python train.py --balance_loss=0.00229 --router_z_loss=0.0001 --init_std_router=0.00877 --tie_embeddings=false
Below are experts of layer 4 (counted from 0) of a mixture-of-experts language model. Rows are named router (the router's row for the expert) and show model dimensions 0-255. Each number is 500 + 40 x the weight over its row's rms, rounded and kept within 0 to 999. Numbers have three digits each.
After each expert's rows: a language model's description of what the expert responds to. This comes from a sample of Wikipedia text that the model never trained on.

# expert 57
router:499489494480557481531486525405486521496575473426559549509506481460474456492534470518461477483486539492506520522477521509445491438472537529462480535499520490545505454597545488477502471565447499555517593576511447533484473500566567480409488477477452455488514522493476448494523438513504478509491542494539450481455446496448514466509521508525474511454461452538513504579524481540493586511480495460471494494575541501460482501471512425527528550515484513525534499549574527590529525526394492554546396513540548400470540480502455564530548534429474448546491559525485484525515484627525559528529511458483514491530463568398476514544580455535484446509488518515482431505508504512494471477531485447523435423510513491469563504510485459482550508492544459458499480472450537419579513481491485
Description: Inner word pieces, often with c, inside long Latinate words, such as rid-ic-ulous, aud-ac-ious, Art-ific-ial, inter-ac-ts.

# expert 44
router:503523401448466533546527544515550463563552512501510537502466404485514440521556559479525507533490547434569561540502517532462440536403459560452471537514517446536508497562511475505518522497373545600534514520532523500493500499505516472496484440468550452501547528478487559490535501513488465528456502459492469494502439463485514487474512483579492476507529477511506383569468381515483567469461534452577464498499566461508472483536453415522580444481476490494494539519527531580487498470490454609539445470529499451471509518507418517482539529484487476523506520562433535474537486536545490530478510505532431511524532444461479504546520480509487506534505530470520482486539544542481459573527489483384511482544525459437555533499582534518493479509453475526493442466527520459540517505485470
Description: Blank-line breaks and == heading markers that open a new section, infobox block or table, often after coordinates or paragraph ends.

# expert 27
router:544466460521525542487483483449486537466527524480481492420496456473445480591498517586506473499506504495509476563524499524463525547467492487385495537468583511563477471552548506494457475566451533546533541511461502521539452531518567555455455473488520498477508517526508484519509489492520455551443469469511506495507505529441477503463493510572499481381540471558527522461485473478483494554552469454520507472500482457472503528496508365464504550492482503471523489593524477530600476508500457558546422486566517436433524532463449565499563501468504468530454518544466488529562480520455546513519550448497514517437484504405466545546521452592467408508519564489524485522517580566583549517528471456475403490498473512467553462491517475472504464447510425512481526469542428456533511528526523
Description: Middle pieces of foreign or unusual proper names, often before a final e or ino, such as Vietn-ames-e, Almir-ant-e, Claib-orn-e.

# expert 31
router:561503469495490473562498552520545503533497551527470533500545494526432507558534542510507470517495602461542491523563497509458493483445402520446531547465521450564471530495518440429550525509494536541492563515540540499495469495558521510422494501505486477456529522524448500518527490497420437514427547490434519478520463439412532514458581468494505508411516491538517395515429456480508555480475543466550481521489583456498458443489485484430553487514491553500527521509522506516580486459472489528503489475517504492436511554504474508503530557510432486505485547495445518539554476486506505512479476486485494449553553532498507495466478436493486514616497524475538454484545510535508516549506452563489466489548464480414553492507529523564600428522511413493504376415534445513551528517426478
Description: Determiners like the, a, his, their before nouns, mostly after prepositions in battle, shipwreck and military history text, e.g. in the North Sea.

# expert 42
router:511393484497460523546506529487516503473523478475472557531568461426444464497479506492498504570548583485553523503608465517476547555473462526482540479471484449571532483539477502473455523549461579497524505592497489505493475526499598508483487434486546474474569522529471457480571447537460419525433520501450484494459485446471517501487499450528514436491493447548527457542507453508542528440474553422597524510497510446483468514471463482519574516496490450450526499524570476597570482518508456525528482535517509454444512531481527535509543540491400508549526538527483548582541530551576525487474486479514445481570502473439472467549441442519475494579515486494471460515520526506544529522475512506484480479531512427462534437556496512513517463484474428456465444466557472521561490588451496
Description: Adverbs and adverb endings like later, well, still, just, and the ly of shortly, plus words like time, years, hand.

# expert 55
router:521462478462462492525469506475530518538509527431509562496568475458511482572514510521501536611452571433519519476525488538422454553478477545476532539512535464541564492543513462522522537558451543583528544515554577537472485531507484490479482450469527440458583523530521494532533458573510465582463522429466496451496529478469490505443496443571489494445502476537577450535438469490565508463435585466541530561493517452511517426487506487469492427522489456478568482536536509513515470456432444525527431478548511509453547475477437522476521504486436547523567489492436555533533467532570476530439561504436473443493489504457537473500547482559502505510487496473532476513552552519509501586513397478450431509497479478446489483476525547494571484530466464481477481432560450498489534498459444
Description: The preposition by after past participles or in headings, plus when, with, after, under, e.g. directed by, Results by ward.

# expert 18
router:496516447528469514542497518536548458526532512493461525500460411487459494482537534550460548594501600474520536505505518508477476488490464559385515531458495475493498459527484456500508427495444566569489545548506525515502442442562520506421484423441502500462601520554454485538550500531458520535522530372480481440479416490477475484441509458489489452459519427578535437525477449491488558512544537491555490509479570489483496444485491491524551467494441483507572552546583524533526468491501381550509489500536518480485509503514494511470540586527454485560540515556450534493477435587512462525485514495517482522570513548443480537538517502516478461549454508481460455524579556476500451547502433530419441503497499516473552517511517532536504458508501438540478490472517491497470518487438474
Description: Pipe characters between cells of numeric tables of votes, stats and results, plus semicolons and percent signs after figures.

# expert 1
router:527534454453489505492548487460552507536539496502500535468573463489409528533517519518501519502480493451558519485534466576504444469465464542496439531463519483484492484506513489484453497543479511579469551507531517555480482461555499505466456466482505510463500509515402528532505483566480500587494578410492457465527483447451546488503527500459550478395461443509581410539501449524538513515549472444577477558498516482549458415471550468496590457505467529504573532520473516511545465497457453591537447454518510465456518463467460549416546548473475456572552492550483516488557476529529499549499564481428455483520503588483449498521507477527521487550444580468561508527517538553486466508498465484478454541559508584385512534499537463521482510519543498522549446462480506480509556503470450
Description: Word-initial pieces V, v, X, Z, Ch starting names and words, often in lists and titles, e.g. Variation, VS Studio, Xianglong, Zionism.

# expert 45
router:474495394522499546545509508505526493562545530441460478517451462482492496551562562499508522524503565472567566521511501538477458519417466506396486555445484512499556493524480466417484463493405555577494536525463526535471444497516531468524469446451581532474567524515467526524557519501470494561518515449472505453492455448479541496473524501538492455506494471541484480561454434493492553485451529419513507516539587480525443481518456462490585457471472517473526493517579572549505438523420455549577403483506519458460530525490441505533531554468448496496549523569462523495517439522511440558513496442448503476543561521494515482524544474482499488513491513457496405560494534522528486548493489511382496458476563476474550506448585487511463489522522485518521490458515488467540554548514463
Description: Line breaks ending a table row or list line, plus row-opening pipes, separators and symbols like ° and ″.

# expert 6
router:518491404480475524556489504506557451505580484491452515505479461483440534500498504534493514575436489480507542455515513524503484505457506565463493516540598487470496489507452462490527479499479520511460483570498578517504469458557506489470490505507486481472521512511480552543478477519456527559486518357471498448557523454467512494517499492497542516479531437528533470525468472453479531494539488481515515472526546440535420477504519414484590468490474532477548484553518518616495472504468474498515475495526522476449439505560503561481550536433484551580567496609506564564561465481531492516513558489457474521520484586421500463567571456551507448591544519460480451501525532513520505507469450508365491461539527531459544480555557510595543494477528439517491466489494448492523528477444436
Description: Single-letter or short word-initial pieces, mostly R, r, S, J, fl, sl, beginning a split word, often in LaTeX math or tables.

# expert 46
router:534505429454487498511465483415567516514497516446535520475528438443492432526495509509493515540527513438507504549563504478515480481462456560480469537484514469567518482520546463473508476507414568494481555506545492520441529541526494548462479427512497511496553530504521518523564445547505449586480554498530498507483453452390567574472590483505535496462448412580527508558459460458439544532512513428550441569473511439523441465546449467501530479471402551487600492496472560576490486517455462534546455530564470505477495546532508509484575562510513498578512528575500534532553437521451499507491527487496463487546483497524457461544526474560511492524449532482567467496510584479550483480498429480429469470511513472444578472528501522522510520493471465532503472473559490464459460461516488
Description: Hyphens and dashes joining compound words and place names, e.g. Neuilly-sur-Seine, Hindi-language, all-time, plus prefixes un, non, Mc.

# expert 14
router:539433391489470518550517519441524501520515491496458511483540512447479415540492531591485468522473532421588481483579519515474439520442472477461478549537508471525506480532524505519504481537497539575491523580489540503484482532571545512452473451528566516423539507570472509527563502552446491558501504482497494457532427439470594499466552487543507466452449434552521440537501442521492517423477535428551429513535527503562473479483483427439582474501425437501546535544525454502514519501465464517514509444531505490433568549485450512469580581494470485521526528504460488512514493503568511493438509445529448470526489510467536489523478472498492491520483519448569468562494560540524505512504397450478487470569550512482524478502561556490555476521491485485522487458454532501533526565416479
Description: Year numbers and their pieces after in or the, such as 2019, 1956, 18|00s, plus 000 and ordinal endings like 21st.

# expert 22
router:503499442513474480516541513525529479535544534492519518479504464500461457517560548497454569532496580481566471532528537496466426491474484524469522550483489452518553466515548413491502466500456575571508508518529522513474445515574511481488511456517554501482581519568453507567545463530414499544487556436497524420503455504466510517470528473473461458440487456573533425512523469497479566477528532497534486501545594511474465471442469497488529447496396474486553518556541491537503488509476394568525485501555475483489530504451466535465509624497416496525532560602504496486491426551488457537469538519542484491517489533379513502526543488524460446537431489476482416538561518509508482537521485504435451500550501486452565448455564536497512447539456479522474438512504491509512502540439526
Description: Pipe characters separating cells in wiki tables, mostly after numbers in sports and results tables, plus some semicolons.

# expert 52
router:518501410480471521528485464463454506455588533508517565510470448467468467475492514491515549510444520452502520465503469496461471502496516572477475558462519464540466520526543465474455508528476584572492575578507436549475451457508508513434454509487512443493503482497489485531475458504511438564525526472501496472474489531450551444515543488545469417437518415528553487517536446518550512504513501478486487539543489482437499485533517460439525513535477521464564493522559491542517473550472472522553470525517421424454544469476443537485536586442501523560527549595498531570562442515564479536475490496531460506532491525412433445499537469475528511540472552505563497488567509494470532536476502410439450508466531525438554507495523538587474456468589423522559513495545470469527608521468543
Description: Word pieces starting with b, c or inc inside words, especially thorough-b-red and un-inc-orporated, plus ab, acc, app.

# expert 54
router:508535451397498508502550516510478516522525583465498535478534485454502490479490593543493470496450511459560492465521503555492563449509537472473524481447478470509491450544548537475459484584503531560594538521459528500533437581549607444495466509442451518452532524542427461497509457508482479547510559440467483503504503452455594510507506478486435478448507493596538501474440460545499518473484538455470514536520534478525520457490488463544541522536521456467564437581510467545526428464474396549546462438505530466470530439522459503499537510445400519599587513508472540487539489497506488503500502483470449485584446505481463473573543423524438452520480522506492471541482493493516467526471484513470452508505525553478610466523493450526511509510532481441510473514499537424498535473518480
Description: Syllable pieces in the middle of longer words, often French or Latinate, like the te of Château or the im of unanimously.

# expert 7
router:543471490454480496513527524520474467533560484473510516543454456429489397540518592505477528493439577493523513473486455542407481478473482535476549532489551446484524470477561441493443490515440503564561567566467458484475471469580561531404475498493564481465486597479492541528491477510465410509493572454477436521469444522445496538536516491582501503514479442539516505548492435486521541450534545523458546555558537520454535497499519452559538508518471530492516514531495509541497493526438462544537414507527489448484528471473492523462566507470503485518574537540422478490561463536561510507520561472529448517485507494388464514544534448508504399573445473502535525501566538512477551502493435507480423464517470511493555475497464509511469502459537461479546560444525533498515574518476497
Description: Stem pieces of Latin-derived words after a prefix or at word start, e.g. rep-res-ents, cons, pres, exper, respons.

# expert 29
router:523443461514446435526482512524527480519528524500486546494513452422438513492564535494482510595487615418524511486523471539449415525521454510499523493471495419575516488539506523492515515546496591553508512497576525521453486496544524476483519448482549455427527545550482531555518417566504487569442500533461508446463505421443494469432501438563520485483518463535586471515444453461529568476439538472514573536469492439493478463470504521472574490538461462418548479554576505521515516438464497554525431522526518476498541515500426483510511528477455560510479543490449543522559440549564481567493524435512523484520482510430450464530548447509514491515497480491488472480526539529557488520486473546468433451528495463472529483523546540478574479513468490508454462421533476486567554466489500
Description: Linking verbs, auxiliaries and "with" right after a clause or subject, such as was, were, had, has, and "with" starting add-on phrases.

# expert 17
router:541489385580534522483458540452517536565490571417529475519457529518451453562506516543514525507513475450478503489552521547467462552477474565493560464506519523472512488541500512434531471556382563531499506483483512519541508512498487535487492488425561514455564507528429458525472434531454478573439532425513520506543495510430563464484475503526491483475517445583498498469431482514529529516516474425503480524517530447463431482464466481430547496519477523479527594552516527529515491519460467564497478482517526518476627493530504535515551515493491503536476537563460490525466460534529521557522462515553524535478516552487455479591517479531439478494539519549512523541475561512471449512498485495483465405557500506439547484541501461464520492466506422469454473456473400390537489521438475
Description: Middle pieces of personal and place names, often consonant clusters like th, h, z, sh, as in Hawthorn, Grzegorz, Ashford, Josh.

# expert 20
router:491484428477512538547512481523497508526536547494523501487503462493517487558551602497480477543504515465629503502530531557457498488448478555443464533502500481536546505509504501475479503505384562538470526516475540542450452536488537507510486413474529500469587533505422520501565487509478435535492520433537490492503472444467522490477554496535441454506485485535546455573485442442474571470441563415530469546509583463528468479452486439540535443552462486472518516524559557556515442504430485567568412500561497482453521501519423512524528528463454482500541525522511506537525430523518465538507511415462450447520497464494518471563583477507467439524479556494552445524526564529500502535522474516377497496520492498485527522489588506486487448481526489524529442443464481466501515577520474
Description: Line breaks ending a list item, table row, infobox field or heading line, e.g. after Political offices, Kingdom: Plantae, or citations.

# expert 13
router:517474441459484466562474491499569482592559462411458507444513484438456517530509525516467485559523557441552518531482542518499399500498489502422428528435495480510545445485476467450529418489461600547499524515562541532467440508491487491488431438445579524499621475543432518549549515494465498539511520445439530449508467476433529565491575508544549513479540465515541421563477475446493519465496543500506499485575554506504462433522471497528494485517455470502539547569556523533544520508518415524503446515586522514493521464439497539486518578535462469534485499605456523479549485543524460540498525484545477466490492516483492499532489460501512484506447488486513479512554542534479452556544507562446433528529474446463573456457528524528491460524479449542490463492543461480494506489508479
Description: Pipe separators between cells in sports and results tables, plus dashes and scores in match lists, e.g. 2 | Silver, 5-0.

# expert 48
router:560490414526482530540531515491557421463581521481500498500462468493426479538532485561459550506539499440523547532536509505460477503446535503470517552480519392497500443487487489489488471572481462595477545465554504544524453497620486459428510451493549465454477499488503501469536489521472547523529576416500509481455502496488575483499491504500493431477509425545569443494458456501535530463513544409539448477548495428510435508489506489524592501551418546482546517497481514520503481483495498583557472469514509497439523508484512496512618556521476496510532489621440530527510460506523460538462504493494432527478461477478469439550552490517518486498482526458560526520505530525525514536500462518439472492588557504438606545468582530502473511493518472454512464496494532485455579514516496
Description: Capital-letter pieces inside acronyms and codes, like the C of IUCN or the E of EST, and compass letters in coordinates.

# expert 4
router:478476457462528471609473517446539397543613461429447489499533502446474526583498531502508469539568566467523609539523503509498447513517532462428499498483526490498492430503464476500490493473477505523502531494549574547508449514508472511498495451463588521494648486556517489527548524519430538503453508471451487465507438488388476539449564488567552486504533465507507443557467500504492524503527519480571499519502538508514426388559508460482535462473463523509517421526538553506525489488491436562481524525559512496510503474519486478443539547510490491569524472545476493486546462532506459537506541497533426445526511526518521465514512427506484500541472516470525418516544570474492453536565489556480439573470475449458545505461560487515549479485445457493498505463467507517543497479516463
Description: Opening and closing parentheses or brackets after names and numbers, mostly in sports records and lists, e.g. San Diego State (4–0), Porcello (4–9).

# expert 41
router:553438476533521474543487544449531492457506509457472539479488477490445465527522517505494466585491598469518480546563483518462482494500475547427504491456531471576525483514522465458533529563497518526547556538486534529487500534627508470471508484511494438477554544575468462515563479532431491543455529498470466434518423434472533473484542459543509448441530464527544494501470427509499590440484506457580497464528528477505494491466509509525572457465478460448529481541557431563581492418483458541521448482508511425487568524505477475484540532500454533495519567533462562567507496519531480501436475467509504503522522521464489449522525437489508502538489551509504449494513532491550470485515503538471443495563512485438587485528539522557495411503502395477472463416472507435577544516417552
Description: Articles, possessives and quantifiers opening a noun phrase after prepositions or verbs, such as a, his, their, some, several, every.

# expert 19
router:566475467508475515528443529484566459548529498510486545519485500453521497544510565536463570578467569434527525488525474520479446509507474508444536545449515488516552487586537499474469489575453588518518582503479571553494505537567459479463500444485501477475545542491459490533525464515449446566500501494484537400480451438447520480482576410514546449427526438514521453517494475494506536516460546471538420483502511467485457430485518514487541488502483462472552550529558541505521460489509436526522445435473533488455530485498489546489496549496480511501494587545511587551554485554604463622509463503497471449547463480419467513593533477537436437518473489494503507543524540512516496541520432524479469498517497432478524466558464516520510550447467502520513464433532558511467536505444480
Description: Infinitive to after verbs, nouns or adjectives, and modals such as would, can, could, may, e.g. liked to, able to.

# expert 62
router:547480391495499475560545533452568497543533466494447575460513479471497467523510506537501508526437550421566508470557472523488420544445496497467505530504529471531469435527514492515528509517471571531471490566491567501497498550600537516438435486507496488463517551537493513549543469519457480566486534476510484481522455467426549514477547451532496508442461436535518443555502425529445548424479526428542494459524503470524407448466449402525643482484423519506511538593530457502506502513482464545477486472567530424456522502511468512523541552491435462535573518558477527485503480505548457520507506462489485474515514527445510505527500481540554458565495554468540504522480544552498520576440498484446431500490525529474543493525534531527523439522480454493543483491457497482548514567440485
Description: Small numbers and digits in scores, ranges, times and table cells, often after a dash or bar, e.g. 10.5–19 mm, 4–0, 1:00.10.

# expert 23
router:589508377563472526537538452476497437474519551527491474504537468528459449494500473555488519496495499425507487477571469536508486475473484487490486564475511456507529468531545485523489428523511520554511538490536540505497485489582502534423496500499512480498491505506468463508489499506492432549505529413518492493467500486416534528507567545482496427456519461533593467515475469484531509505458535417517452483523579452507437450460530488521532483571410533502555491479525477593537469496454480575596495435571457412461493541446459495512542570517505560578543513579470490478449465514574489572472486524497464471535467483487428427562569482531549463489463573438558495535502492520518476550493447507474431493517541486430599502514558466538476508508504452514538453495496490513517519525517519
Description: Single capital letters or first pieces starting names, acronyms and transliterated words, often after hyphens or "al-", as in Al-Cup, al-Qaeda, MLB, WWJB.

# expert 30
router:556415474515508516544527561432472486502480443500493558463476494427425415575543538491455523571500533498569551524537502559434523466470440521434502537471510509525457440558516446485493490555469543492545514530542499541514525581536610496439461442486578471454515542554505498493531505557476502561527543490470464484456424487514512510579479427543476448471462451531500489541468490494495532461446499504521467501514528489540427477489516458518533499569423513410513535550509504533546449458430496523532513528526558472427558474498473533472514509485494426581485522545440508524496525501553516522497510499535478396485467469500457458561556431519477413483461503492517475535563511550551508530530504525461443482495509490463570495505576480551460498473464503453475517520493439481576558531479501
Description: Nouns and word endings about film, music, albums and TV, like film, album, song, and the -ing of mixing and mastering in credits.

# expert 53
router:569423475517505502565568519439543479480509495451504508514539448469438450483539587461478570572506554485566486545505532535489476511456477509441502497452578494505476461535516415488511506536476547566502547530477543493471433550578559499462500461445495466469570517548452501494561511560403530536501488488439479452506407401494501498517506453551466437478510451539537427531473446526473558477465540448561465485465560485484493447530501493517529477488466486482508495532496459514574466461447475561509488542523535485438623464433505539479557518473466549535510484521479531518535503489600461530447471517483483525519476533498520500522513479544457455507510575496498474484499503554488477559548509485439453532554537520503492514529563471556472448493512448473562408496514513510581549574505491
Description: Head nouns and demonstratives referring back to a known item, such as this (time), each other, film, game, song, story, name.

# expert 15
router:582438488488509498557507539502471443484551490482549532479469494399398431518536536525426543552460551470570509503563531503473503463465465502413527499523550503524540442529520461481439502544473531538571505523530489498520498547539524499467496477431578496472538497520500436501615517502430501544531600478509474450512410486497584563476553509550448432492462460566508463497494482498503523454459551439531504477542554484493450505523515393518530442486449467455541508556528511532514483443460480559520448492549509467463521482505432555498551520446491487586559555523495510535507495509545531511452509481526425506452499503501419449549533423562464411514448500457506467487486539552497554504497486503496439472489494487475537507531539464488517507469500486484526449478444489450533555507441479
Description: Nouns and noun endings about education, research and institutions, such as courses, Studies, University, development, government, ism.

# expert 0
router:545443487488529506519481512449501437542506513502529563532490482423481468477552518487489516577535603424576523493553504521462503562512462508502534511423535456543527457570486517469498526520497579504514553581536495542440453547497562534490484388487487451415562540530487490492563448534496475563452521507475516430522454390427538499496541448523482442471490451559533467556523444472546558500488535452558538522486489449452486480460532501513565487492488453392531491555552464554531488505486492567501449512506493501483502471521478505445522552461430497552521578498467541555567500531560511504456490436503417489567463473435464505509476434509508460551492496514522421543531522494518480514479488525467488450548477448473567472561489508522517470480484468509478463418546477499518508543485511
Description: Forms of be and have after a subject or relative pronoun, such as was, is, were, been, has; also adverb endings like -ly.

# expert 21
router:526499506500473453542505546504477498545511435468522552505547473449440429504554535504458491498462498499494525540476515527426465436501494505436523516489494498557493500609500487443465507556467537520481527561555510510460501545563576504462460444457517526518534538557476454480499435532492505515491573489477489485457489447457543529482535497533500437475527462562507526578452492504469515531472459440470488556551525442455519484459487397554553516497427536477547481631499488481534480446476479565513443499489540407459510472463469531489548553471446551556487551489497509497510473541499520576502489548487524482541490530463523522517602432535480455546531581522525505547577490540530514506493513394474445418494502445477544501516494478497560543487520457431496496486468418391514532562462508
Description: Middle pieces of verbs split before an ed or ing ending, such as emb-edd-ed, un-mark-ed, aforement-ion-ed, ref-us-ing.

# expert 25
router:519434415547494586510518543440538547521499526442473494457480480518423438535486449457490483510463519446486534517512470506459506526488505545473495500503554447471488525590581523441462453591430556482470510553449495508511471477489525479433485481480556459500501547512521502572478467518465440536459539434484437502552518493424492536475492507548521428456480424566512522508467474500517529406481515475505516544537539470428475515467555506495519445508489540512539581528533471572545499545500445585561464562503497440464570502501500543468516541423482491639499545524447496489516493515505501557507462527528464549487495540493442500556541489450495479457547580498566485502533546493453483542493435479501489483575515479506550467523535450503506525463427474472550574517514424478553528539458498
Description: Second syllable pieces inside names of people and places after a capital letter, e.g. P-ad-ang, P-ey-ton, S-my-th, Fl-in-tshire.

# expert 61
router:482544418523499474559487568510464543553507492477485571481457454511525465532511551567522505479393475429506459530514521529512426553451431509446520511524545430519505520508506523442481478571477566538542471523536524516552486503496542514508448480522520522516528543529467462525484461511445431571467543515452536546477497485442552518500514490511475497450482461574554495462443506498462524418524487407496481465480564418414522521465523461455515422528496487517569515570517481495480462504494506565543459493485545390449489452515454548480522555477448533571496622525438509508503457533522515560468496560523463508519408552453483528542516404553422472497522461536526500502503530488474429503443515504437452491529544594452542494524552497518469475490517480470474484485506506469498555519480489
Description: Middle pieces of Asian, Arabic and other foreign names with a, h, j, e.g. Y-am-anoi, M-ath-ias, Mack-enz-ie, Y-ere-van.

# expert 47
router:526459443469502483586548516478533448588550453467427518450532500509476520588534512569484495527544513478510578487557508489524442479458537508414503469453496445523505389465508521482441429499486498576510502503543525518489402485574512560436465447499577521492613488530464540477545527513446537506527514457458497433482466481470556552506574530514562475478496435527513472563463473567513527493523558467563509459495503485519425407500509465471504491453441574518568568547490493540529503498505420541495488504525498484461521479489495472516599532519466488537531466613512492492498504592591492555465506452492458480511498491499500459498463449459496522530519543472516484530494502510470459536475463523423457509505469533442548524486581493510502485550460464474546499485484497522543521539493458
Description: Digit pieces and single letters inside numbers, model codes and identifiers, such as 41.64, C-130J, F/A-18F, ISBN digits, KQEA.

# expert 58
router:541425519526479463543533599429450492495468487429502487474553457414483457504513519540472525574491488521599529502538509521500492483507511512458546467512554465566471468553519434513497480623454520497546467535509477534509525517542589432422469461467491518542518523486467474527559470510521505483486563488464458481459444469456594505509531484548458462482532455557494451551445480496501539478534503488552456540529528488481484478461485396531534565546479541500566468524569506520531459436497481549504417473566534432468579502542443527422528507457445497523567510502538473457486488500525525530540486465498476463539457541489478456512534449562490456509505514487537431493490591544540461522490455519502445437500498512474581505535495477497465537502508456472477430502466497429606546522446507
Description: Suffix pieces ending words, such as -ictional, -ial, -ic, -ation, -ory, e.g. fictional, martial, sexual.

# expert 16
router:508449463476536511579544529517602424520573461533437548483516523445436543614507538540491448504504516444533623504519508507497446493491476500411505469449517446513481418483473516423490454505486557526505576522577550517496441469527487493475476489534513472533593501495442513498552528521407520503484527459490463441522445478455484557512585433603606511494533471510468500584469422515465547475520504465497495497575537514499439420526526511431501465500491516509516528524553492539540515464521451517466519494546493478466466476494526525516526542476485539495505488548496460503503457518591429555467551479478458484492561524500467476511457412500528486549495547484461443529515523497544469530497488573446467568501508485475514521483533484597524520516471476466505503475488447467499536508454506
Description: First word of a table cell, list item or repeated phrase, e.g. Chief's motto, son of Skiold, South Ward, Best.

# expert 36
router:526471435443479527510486494470578479505520501474487545471473427434492435548510551517525520541508505413537509512500504494490498496454486569491547544508536464550497471531550464473454463521440551492485548511572532535432460539547497542451487435475491462504594540500530497507569438551503454594469553503490473469491422457433566483494570486505539516509521443546540478552465464467455571498505515423529457531495520438510438469535459486511559462478369550488606490491469506563470414484432474531532461508559471504472513544494474545468600562476476525516507512581469569551563483512470470473497563478505442527530515498499454490513495520549505494557471497474554493497515616498505492516518416478428445486514541531420558513509521532560511505492482462495463493501524488462505496497522499
Description: Hyphens inside compound words like wide-angle, star-shaped, six-piece, en dashes in scores, and some quote marks and underscores.

# expert 8
router:524476405526503465543534497488509495519554520480522492506499498488456485594496511472520521603520563485547491500487488502446431498455465510442468535509466478566544509511505505462488441506447524556514534500518536540458519525541518476496433428482484509462617522543500470578547465552466492575458531467482455442475459442420503456505497480523482500486526427573503453560470513470494504476498553466564486582540551425488440397513472490517568435483415485490518481537522508512559446454481476556541506518544521471476550517477424509510579569493502450530557492532507568496508405521507505514496541430468471462539493502469527449504529441522498510484484566461519476497520530535479517584578417469463465528513476495446537525472531489511555436470505490477481469430565492540526596504431499
Description: Opening parentheses, brackets and quotation marks after a name or result, e.g. TKO (punches), Denmark (Tracklisten, winner (2005.

# expert 59
router:540420472498502566587497506431509521487476477520525508528508458420404478535535508441453599586471532488630473504525507594438470545510509496421580512489503514502453396564510512459478468543484510556534475533526485526445453474533587511495473488422530465502545548547414515491557469539450503541443509506469510511472454437452516467464483470540478457494510440545527481510469500490551530495476510406483481468533564490476524517489502501544540450490499482458527469510538499579537503464476468527511515524457480474468533450453515537496546556465442524539550484553514497545514489515592491523433486456505471545560547513481495491527486464522485479580503502457440486472493551502530473564490497516457477494518563486463496530521544544513539497477472451424516420435530526523536593555450507
Description: Existential there, relative who, and subject nouns in census or building descriptions, such as There are, population, households, land, units.

# expert 39
router:559426453451490480543514502500512483489528541506552499433504451464450458517474590485449534496481524535586470518515489577483481549413477510454499525509578530550480474514530470504517517529438504476541521525547498581523498491535524463459478340485546494471543515530492544531532463500490510531503580400497489472560434500507494499456467486576463438498550394531527503520451502515488598478476553498511505500456496473521489501494479463537546472499399513443539583519493530604493449422469504508534449505538539523412553481467475561544517511498489456569516515504468534504474488552578466541481563511524499494521494519458498522502582465465479402519436491446495418535554521506548537497547517515479473511513479473472496485522561523509476472506442488502510433499470539499547550562448485
Description: Header words and divider rows in tables, infoboxes and stat sections, such as Pole position, Votes, career, Rank, |---|---|.

# expert 9
router:522482371534451459561544492542552455517544482479497487529471464526444474552512524532468551518517527444499518566485498499488474502420534495436483552463550430498505476476531514506526500551471509549499537489524531559524448514571505482476486449520563524468544570486495505516510505523427495545525563407501500442513507476473518550476502495502506420456511426517562478491447432539536536466494535444535461481504520478490398482531471520510615489537448532496552502486531491540510438529458474605567444502523490482449545484420459475536538570513483499559525492591447557492527462556499483555473485507466413519452451483473477399533500505483507512492529563445554487569551517541453518507472472558452453457520529518401576476485606493547499509516455514468513484491491506491507505482482500
Description: Capital letters and abbreviations in sports tables and results lists, such as country codes (NGA, MNE), positions (DF, MF) and FC.

# expert 28
router:558466478503457520530503545453530460529563494474449560481537485456462528591566505524460491582441535445546522533547507544458456494475487509460444499483584442511577420515548481497497536529466530575537582497565527539458490525527509460496482484465498448460533489552495474508561504518486460515505534480490452442515449426489507522477545427532482515465528500511547442530441483426462530476470481457518475534579536479486516379483465503521521422493470418471537513544573508490605534438463420527517463546531477493459502513493437504472516569476422522508541505513536547565593431456534514503524459471463477491517517491471491487537533478545510507549525484497516413463500582524502474569554505449490426469519472477469517484534556566525519470497522497496480518415471489472497541525422473
Description: Conjunctions and relative words opening a clause in prose, especially that after argued, view or conclusion, plus where, when, because, which.

# expert 11
router:491484456510488471599465473521503502518575548536524515510509499548522489553581590518478511514487559433600502495494511551493494524463520512469441554497493477546545509483499484479479495506391518492520557514508541569465448462514556473465530424492483515467559565483445550473539443543454446530476545408504492471513437459461515487508547522533474478513468466539554456540446509438458574474440544471512453567471525415539425473512481447525522440510410533507564501513538556532511442455501487531572424470547456468441520512493480521542528558477434447498554510519507532513512470523519484517497508442483476471510530471447535537564548508488433430506473569514547409512511576495510484538542417506394506500542540485475510513510508531492524486508518464509471456461490511423509493585525481
Description: Line breaks and list hyphens in infobox-style field lists, especially after section headers like Government, Area, Doubles, before fields such as Born, Died.

# expert 49
router:589507375481462534566516485438511478495544517510559505508490441514487482537458521471502493546486508475520541508566499544497463477461498549476534584482518508479466493500490487508488504558480532555466510543546516496508497516590504484454486408517501461470494553496498485497491491575487470545472490461525528498557458462426507469484529495466492474423460462514541389510537472493478512490529557470505502503500544483534419520484455472488559474511428480505549537485530463517507478539466454513578502514537513431485489530463436489493552539443475514604529546581491476509531441526603497533462541483490517457530427507470395489519605473511481405459477514466587433523513526499541481561495428542462416517543506501477599508520554529574453532491543472515565508512464522455533561467437481
Description: Word-initial C, P, B, Mc pieces beginning surnames and titles, often in credit lists, e.g. Nick Cannon, Miley Cyrus, Cologne.

# expert 26
router:527459404509498493531494510474557437483581519526486528557478538448422534474490543464531534560556518465515554483534529570509489505464498542499485522470555445562504463537460479513529441502491498483465545580533541487425445483534526512451460492472478430521559578488462500581547509547436488565422522435501494506532454465449482533490566490573552513459490437523485475538505454530458541460523488435492504478490589441484424487452492489501545455490441471495526481603461466528525465469478424496486517511495526494413490480508501469469531510481484549541567513595511488547526465517519458542460490495455450531547510548438521508508497440525529451623490486474464416499502540561542514528483481558402478547525541503506553492561525477531533443510537476501573483446548465510490544509474482
Description: Short first pieces of split words, often in technical, biological or chemical text, such as t|ip, re|uptake, phys|ics, L|innaeus.

# expert 10
router:505450468474459549556458568527579493523487515431474562516548489554503502515472529499457503472444478494491527508580464530504477515442533484437484527464535431500505501565513481464456484511356526511479476488489502463456540464495534495463471447493606496476492501476486517576497522552504492537465538464513514507527442459439517508474511510492471520429498430550562495513519473459551529447499483479522517579535514472420465555527456504470531507540468471392563467535489508535511477513427469614571460497517540403429566533497482570476526562479459489575494516523495496511479507536504574587507516528461501491527578520443455452538562503509446518543520523553498484549582556536419473481514445494486485456494539490437528424555479482547510511477471502486470482524463490481542562560500549
Description: Middle pieces of Scandinavian, Germanic and Slavic names, often consonants like l, r, k, e.g. Hed-l-und, Lillest-r-øm, Kefl-av-ík.

# expert 60
router:483489426524519499605488503521517520585551513443480501499508483492496518570555555515489495517550570441598544501497532544514466464441441532414465556489493493490527504485464502481479474483443530602500590531485593535485453503522515533502485431480500513461549578512464522553538524509439457528473503454506525432486421455441485530458564473544506456497501482518509480555474452476449537501484524471513442517544525446528434391513446464454561422511453510516541509514584542527512508452486424575552471503515555500470523529479478533502525563487459495516543539592489492490535458498527467537511497451476428481535520518490499472512510482480512467505508543462598463559482513538490488506527471502369490525506530504457530474508614467551496492487471476499547487456522468422542522512505442
Description: Line breaks ending Markdown table rows or list items, and the pipe or dash that begins the next row.